config.toml
d_model = 512
experts_per_token = 4
activation = "bilinear"
moe_layers = [0, 2, 4, 6, 8, 10]
routed_scale = 1.79
init_std_router = 0.0268
norm = "rmsnorm"
Below are experts of layer 4 (counted from 0) of a mixture-of-experts language model. Rows are named router (the router's row for the expert), gate (a neuron's input weights, with its number), up (a neuron's input weights, with its number), down (a neuron's output weights, with its number) and show model dimensions 384-511. Each number is 500 + 25 x the weight over its row's rms, rounded and kept within 0 to 999. Numbers have three digits each.
Before each expert's rows: "comes before" lists some tokens at least twice as common just after its tokens as in all text. This comes from a sample of Wikipedia text that the model never trained on. Tokens count by the router's weight.

# expert 5
comes before: " the", " to", "ed", " a", " in", "ing"
router:462519507510515468515509479486506478552511506495512523522522507531455474463480529527546535472485518482528529505501460500475541525469487536521505452478503529439527496568498481472476534515540494463535544485487479474465479542518494520503509516507498505487457541505481512496513467456494498512543518515473532515486507499494487445486515511477559496498521527453535507511487509475454497506482
gate5:501457555512530575486466518504515519521499491496457512495455523491498496484489482466502439500486519494485480483469500508480522503502507536488546489519565491549512477545485525484528481480472485494482503524491497531580543505481503517466483508530534470501484498549483487445469523464507507489512509523505473513549519497501527497515455469515492534500526514491500480497533490481479491477494
up5:486537529501458491517466470470462527517478499482510477521530515520525534494457520514521514517498490519509482517504502476505498516506469486485501471490528499484492473466444485469508478493500493523542500505541475522495512474498496496493523506491476448506437507522510496482520501484491503504503499490511509512542511485516559497499444455530469521520522484568535531509496479470511536494519
down5:546513504505476496551499469552485483526492466467546503501489493522497493478493489484508487463504482544510521438499517476505503503531478525519500498530447476509498498485417507515521511439496483474536477469502449508518518509468512500515540493512502475441514479521505519483537510476547502493461469480547513470464517479475519482494500485528511489499535489492506460521549489538506512492510
gate6:489483506509481533491484493480526482479516513487478520489520490491534534508452474520483532489502514442507517501502494504502506473498552503558481511491525506504492529501437442484512480476464518510476498489531526488481469522445551483492518496500472483524528504541446524481524502507479474508533531525487518458482510483506459499471502491527474460488486490500500500485494525523497474503457
up6:498509494452499518514459503487490490511524481506550502495469479515478498567475516531502538535528500461492471502509514488527493509479515476467508489500465534497512527490509500484499499494557520571515493469461551488484498513494508464515524482495568467499495529494502497443493463522499482479494472459528549492543522523508493493458477524487485492515504532485512542515490463486474521486486
down6:512434524538445498453531489493483505514466502508495521465478517478517517494497472491523510520482504552506525542520535460508494487458507534469550492524470518493471498494568493502542451516550477483513520517469498508538507449510477494461452492496503502499509518522483519489492493520498519523458482488515461468490496501517493503526473513493499469507510536499489515479494540457493483488508
gate7:491527517504499481516507512472464443531478524507530483507477513485498540507499516506475492468476500473576511546522504493516482481513515508525491491476493501486481489513490515499502494526511493503508519492479535516450511465517488496467492484540545567513501503486490489514476495482468495516514488494504557455508488509506495525488455516470498519501510504495527476463499519435528488502539
up7:482528500505468489490487520443470456491526475547505503487499515469500494482502493497478491504519479519495503540506456529472520550507534479495487496541511510514466528503471528451528483495453513510471498465492512449470461492489498493527499500530529534527446484471529483551523517538442515490483516507528493501527519504458484518533482526480411469477516523493509503486484506492490480459524
down7:490530467519512482529494453544513485508509483515475513489505501516486494485471510502502486545506531493481540548490468533509525522491472463506507446515505492527447508491491480503483490490476519470497473521520495476515525503466519508500547476502533490470492498476479455547513519529488496503513552493518491559511484499469502509459495540494532539514507521531474468516504491480487466475448
gate8:519517474432524505517482525504491500486497511535520525481537507464493499459487483496484490503516501473493496520474514534454506512518519520553510489482500456523477480466470517495539515441521505436474530498512498502489459492482487520443458547471502519488513507536478474502493558530503489500498540533550510492501501479490498485500513491500478452507540509486504456487516490492524478487496
up8:542528471525502501506515516506469502535512475442512544501474503487500536506525510505519497503529487541519481537473452467496519463455506475456507484504502532497503494449526504512508510521556535499546511536499554535499502515455503479531489527527500498475479497481508525489461491483525478483498472478469511499515554555512501502514504505505498526518498548529504532520506488475481513488518
down8:484495485517504496459534507504478488534507519493487484415465496482528474490513536510522502509487542501499467519532500540543527509431477500491534484504501480477438481513502502498525497519506555537497498513487535488485462460456457525512478511524497483511491509470499488514489462500475506483498465522510498518492528492490477460531537477498468487520508521483478519566498526494482517492506
gate9:523500483475499525444493503509523479468499492477537479531537513512479537468517518492475488511502499501528519513531501562483500465445504505493499484533488476486475499515467503495495499543510508500542443522509563477487473522516507480522537514522520495489545534518492502525497489475490457523493556537483496504482504518462491513475458539465521540492562490525522510495485493487522509497510
up9:516472526474492536478507555528537472498522546472527490500523515510465511574485514481487502525507510486475507507532490509466522489479483544526513460461438480484490483496481509499535458486532465451493482499455515477468526504486493530441514542508498517482506518493479525499481529517500493484529508479503529469495498500513482508474462538468543551464519491516439486509535479455484525476477
down9:489485517497527498500482489489538504466501545484500490492530473529468467496466453486510498471477448517472494459488473480492465502491489524476528522538447544482521463548492464498501477476551479497515515520491532500506524493535492512502513478509458538538503469475520531471536551482547518497585487469513502507531462492556484490463497487511493541470461522538534522500485517523515510491506
gate10:518489478517483494485491527532531504517535518457505505477496531497552506538512490476499501492499473495505521501440495469536439530515485496500522534530527501480517492522527521491474510500510536482505550521544538512504504467557485520508463527493477512492469481482525512513477494522522502455513498494448498537515528467541488485544513505501516507471523532475465509500483522501494493512469
up10:497502530492496448514531475507500499506475475516473524456485555471528513514516469456498463494500518521495445485498511512526518475491530477499502489480502486508493479518489522513466500502520497462478503501474495539506507504450543524512547474536474499452490489529468480508538535484504482500490522518462549519463501487523464523483550484510471553492447526500459501497494444485522490513522
down10:530494490476511456460541495510510464500508541518516494522552497485513490543478511491531468536495524534516482512508498517466466478538507495471534502467458470531492489501527472510542450511522516481473530531514523478536446511486508469511481513525488464504423449511516536483509538494461495542495510513512528481481485526492511490520544504521516507488477487492440511512503470459520513500517
gate11:492482474513457431512521466533487530500507532501464507547515547481480482509522476510530525479479529464479468544453492504524527512520464518536489524492504472501436483482494500497508526486485440511518486506510498540493485469552530532513489493552489471502451491461486493523456479472542486492471519528518514477484475474485516532524535479446515536517511500554495529506497509524563505512475
up11:455500451489487476492449473467518551494536504478485492509497529507492495485494515466541443537460534495502501478492531498459497516466495520522450499508474460519489484526510547487488513498518500484513494477503449535504521504486507479520526500495499524530477483503477522472472526466469502513501520537516504505487498515503505475484532516509528521513506484500468555534472481500492465500441
down11:474471483471545493467498464493545532499473501492497516528520499492513502468514505482473488511525472545489480508514491512498475477499552450516515473472528487503539505519518484495514478518484546504519510475511489563506495494472485479517490529447504535430509476492477480502487459487482472560491490472492526516538486477497532503459474477503470490513547487510496487526503507520499537514488
gate12:489500482477509452491493466522462505489556497476496496512495452482527507503481550494480552539503526519485513487482498492490512506514461510498504431505507479537526536486476472519532493489513475462462496506521438472449502478530484506454516486515512470487546510463517488526551519467533508482464460454549509493533518498470470504495454430488539458475519538524483466501485488524483513517525
up12:479490464460493497494510459512493560536515471515535530540484521510548477470492513491486527477505472486456497506484495482487471456495509519483524480493486448478531514506549502466541491511528491498515535542481507534497508502535468495541539490509513531515502475452488484538486487508533525474488470501528507508487440505508484489527465484496534504496502471492531533528532524503468500479520
down12:481508495505494560468490507519502522511543504575479484510500454455482512472483512525527520521448543495491544512515467487514542486494509475487496517516493471490505464550531461494472455489527543523506522451475537522503475500504462523561485507462531546494504511491526564536446468453526534482505520528572499536502513486518512481511502481476530494518507508514498503501465480490544483460499
gate13:481508472483518488504503501509506550500522472490514485556521505484525495521526486470518513573504557507525503503509482520464514505497466516526441500503447530479527488493537544541533527511516496457457534504505542453494517520510504515504488550543476509530516523464493487518541509498484471503480485503468542513519501531521526522532533512506464505512569491521483494502515503545432495463522
up13:525480500522486509452489490482472484500500527499481533477474497503466502514543472493497524497495504447498514493544509510513484495496485496502486481450530505524451533470476538459456475452511504538517464474517456518536511480484521534490515463476497485493533503569522499509512517470524483469523460479460499514485492475535453510547459457526556540459462503471508529527479481466539485517511
down13:525467483480490500428510482493499478490465499527516504526502492526481467502497481486491505528489508504508526524534503526525506506493501491516517521515496504482509485478462484480514508488497461519514465510471488527520463483460510508537493458533478495503507500534512549513484480494504534499513487499543475492516498474499489505449472502500523497519538476475510546470477482517436484545516
gate14:522458514478516514517493478511460533481493508528533477497551508527460512488497520537516478513523494524502541491516458486443499481508470493547488472512533531499502474493486535524509495486493545493507470450518536493534526502479513469526508542520528491505509449510472481519506482489518465498485524485496487528517464528488541482545486445525465493521543547537463507480514508530510490489489
up14:498539474496501495473491486492509493477529538491444542492486522500537518491508483451495550511535510447502485529496482493506443502524516551508513536470508522479509542488493462483499490524480495473479542520507523513475484516488519476462514538490481504511497546505508508487471487481494527511522498497499487493506539477496485521491492560478517496456450480489497484518522536478501491499488
down14:477506522493498520469556445511500541501500505501450527538530529505466495483525534489526473500513498519512502522529497563515469485547492494531511535490472532495518488504504485476532509518510463498514482450506466467503495500531507517483488502503518474469513493519491501439477497526462529504512501540512495495532498535487470477531497498498500470483527485506499491491551515496496490508528
gate15:488515511525514488478508509515509441504477468503507535514510529463531507491466458511517499471503522525484498480474495528516502534454502545464522476465513503499479553518543521474447531481492531510504503492474481491520493506494457513499496487493521553500518494504491535460496488486514580518488481502478522488489455507519483493511566444495534481479474475483502498544493460506521479473490
up15:472558533527521476505559473480506500572504500475539505517512509485503488518455496480537549484539522486509497503470512532520518547471455483511481485500541484515505484530513504496438485478537508477498493495518460506439501490500463504516493466525495530524499515475469503535492488514511511483519517496473558528469494453518516493509515497477574496499503548494497465524502524501498506478518
down15:535456506484476525489497483500472546488482498463475492494443492512511486491527501472490463529512485482514488496501464452486490493519502510502485536552442479520485505489483481527530516458496510526501467480509513493520541520503502461499487468540515445501505530473496497471507525512515509490504500486535483521456488501514482500548496527489441505482527509512517497507528468507454505470542
gate16:580493526491479488477468522497486468514545464494490514516488479482501478483495542521512561488474474495508514464496487537570503482525538489497526470513521481469498473499455498487478501487509523568528503497431527500504493516495491524559515517475506510502499463500519475472468485467519513506513485458478463491482457525470515477485490464488497508508491496520504522510490513475499530520498
up16:515508508514530477442524515472500516507493516493499511495496559479492522508478497533498502520507516483480528513507480491487491481520510462540516491533491506529475431498507493548484528480477520485524499498515526500500510487527516531536488521532469439486512492489494490469520511522503486503476525488521508479452443500498511536498468503496464498491560491478525525489542511500517503471476
down16:536505505537519542526525501474500470477511498498515496482507469480540483468499478506494512483516523453498489529470455444482495461510468509502509512467532487473490529516476454520460515471539542534534496506480514530471454441541503512530468538507528500511458473489499496491494487503525531495499478511492466548489490501503529494489520484484528492455504509506537466525512472498488549492484
gate17:509539529496544528455546494489505518471450466491521499479467487514522506448474534506500455540515522520488501472472495476483478529504568479558508509515503525536505531479480520506516507470505519471475479493497445506506510516540482500487536498474496530453494487528471473498534520487506425491523510508496449490469483502475508497510435498482476485488498463496489466483479519500458518453482
up17:533512469500495516505501474493446460484544502550503460479541481515449474511502498518516495511494477496492489482519482491505509434481505543510468549512523526497482505530507499493504491514458469498514488526455545481552452511451486484520464471513518471488464525516524536478483505536501534539494481516481480496519489523500529479499485501493489482511535524472468524523562457498505481484514
down17:530512512533499512472532500507491532462477476472451486535478549503488498491513477492498506513496518488494521491491522518494519516514505504516497537485506501523440530495468428435518539516530467484474508535518495518469477526489504514558497498541505484506484512528498492503548469471438487535488494502510517493469495484461497534507476496511534510503550477514490497474521552500446514519501
gate18:530515559443543482524497488498524474491507477500516487487479487505475556480497494490486505508453483503491506502463523489491508512517525493477492478490498512489530457503507511502512489515481491502524509459494465495454477511518517512504499494526480491489499468505518496464497508517468481455487511475482492490509479488528507549497514550438480543493495490499516520446525488491504502466483
up18:477513504488505450496536516491533517485507491486527487533483485480542497487519479475492502522508480515514481474491542468482504533520538478490477494490477500492519504468493523482499461447435475484513529500466537486566534516487501450506451499520484453493520450508476508498478483475545579533508519513532502502474474433504478490505514471517499496500529551505496548496500506500494482498474
down18:539504496517505527527510495495471493525480505499483507490531495529489500501500497502497515523541503503435511503489513519489490459488504546466472515506512452515524502479503499509514492510482495525480444498499476499486498554490493474485521497513514453490512486519513458423477479509513466529521481469524463503534509532502484492480519498485483467531494480480557496500523499490487461511534
gate19:524508515514507475490498503502471476511584519489485478515491446507497519493515474517517477517508551485553495451539473488505514524477453491494491497497512486523471539476569500467473480456507458445487530490477525491450517453497526478490480499527500471540537521495503442495502499535514509480520486475496497494508489516524497520485491495541526482430524518514462504495461475538528487508501
up19:533472500481523485507501500479494555454518469435503494520509514519506497492499492483482506522504531478514527480463491511482536475496486463516468498470487517518493540523517486487530503470527504459517496550491529534501498553488564489514528531468479537521483527500521472499507478516503473488515482477490476500470481492504487514523473482483511463472552508495504487507532509546496488488451
down19:501491470510516495491532511574534516507494509514535524464554457549493504497491472471544524484499532518531499491488489491493488519557483559487512504521506483515472529465462513508531488479488493504525491457494531514505499546516520476471494539541502547534492496509517521488487465497468548518496494521532483504464488486479500491482512462475493505474501489507492572479505452482526495461494
gate20:518548490477524509511478485511479521496507492578498499512501500509486485470491552507512522475520517447521526514519488469468538502506513486528499547500487484549480514495530478512522470521513540497490458525448522523531503523506520550509483510497544515530476507463502519498431495560521481494502517548486485481493496540533486504504543499453485477484498500472528509517496509507500486537475
up20:457536512492506498508497501514531503499503478511515548472489488539474506513521532530481472495478501504471454492468504479460509496494415492532535484440506525490483466470517496454480523489506518486479537467484469494548568483471480471492535519495475476552509506456494476500467482479460473485512493496495478501530526543491543506477505467543538514514476513504485488522487504518528503517473
down20:502499493520458492492490529507513473481505499520503495500506510528476505495534513515481502541459474479493485530505545554520502501492493481510461480453505476545530491490496552471540454453495452507512527493521504513513464502508482449519489449498494521536505556524571500464471469525470474527511483516495480497536507532505494512533501522441476533508506473505482487489491487478528495483492
gate21:496450496539457557488475463464480489472487524494500506507462487477455494520503518482506492483547495482566506535523486520474499513512516491522513489463525496466457508490487533496501489507467561510510495497542499535527498516472507514470479521532516456464538512530513509470500497470516539488485537516553524514495526450484497489514506479505530492481448469473523496530485496460492509516519
up21:529490452506540489529529502491548472530527495471533427514485468521494523470503527545505527504456497526490555519517510518520503553500458503518511460489514497531506478501474526482523539504499522471511521521503561472503530518490537498488531512500461505491487471499489479498471525502466518539543484507485506555504481509482470514466502468524477515456516478505467518508494494503489500468515
down21:499486483472518499509538485470469512486490474466498459511471509489481508512522495489505545471459514542468503494495519480495511507488515464485471546490507464472509491472525507496485530458487485575470503493550499506550519477517480479492488500533502473532490507478541543505462497480552458483478495517515532524490488523509493503527452506529486489540521467512537507505465546492449472524521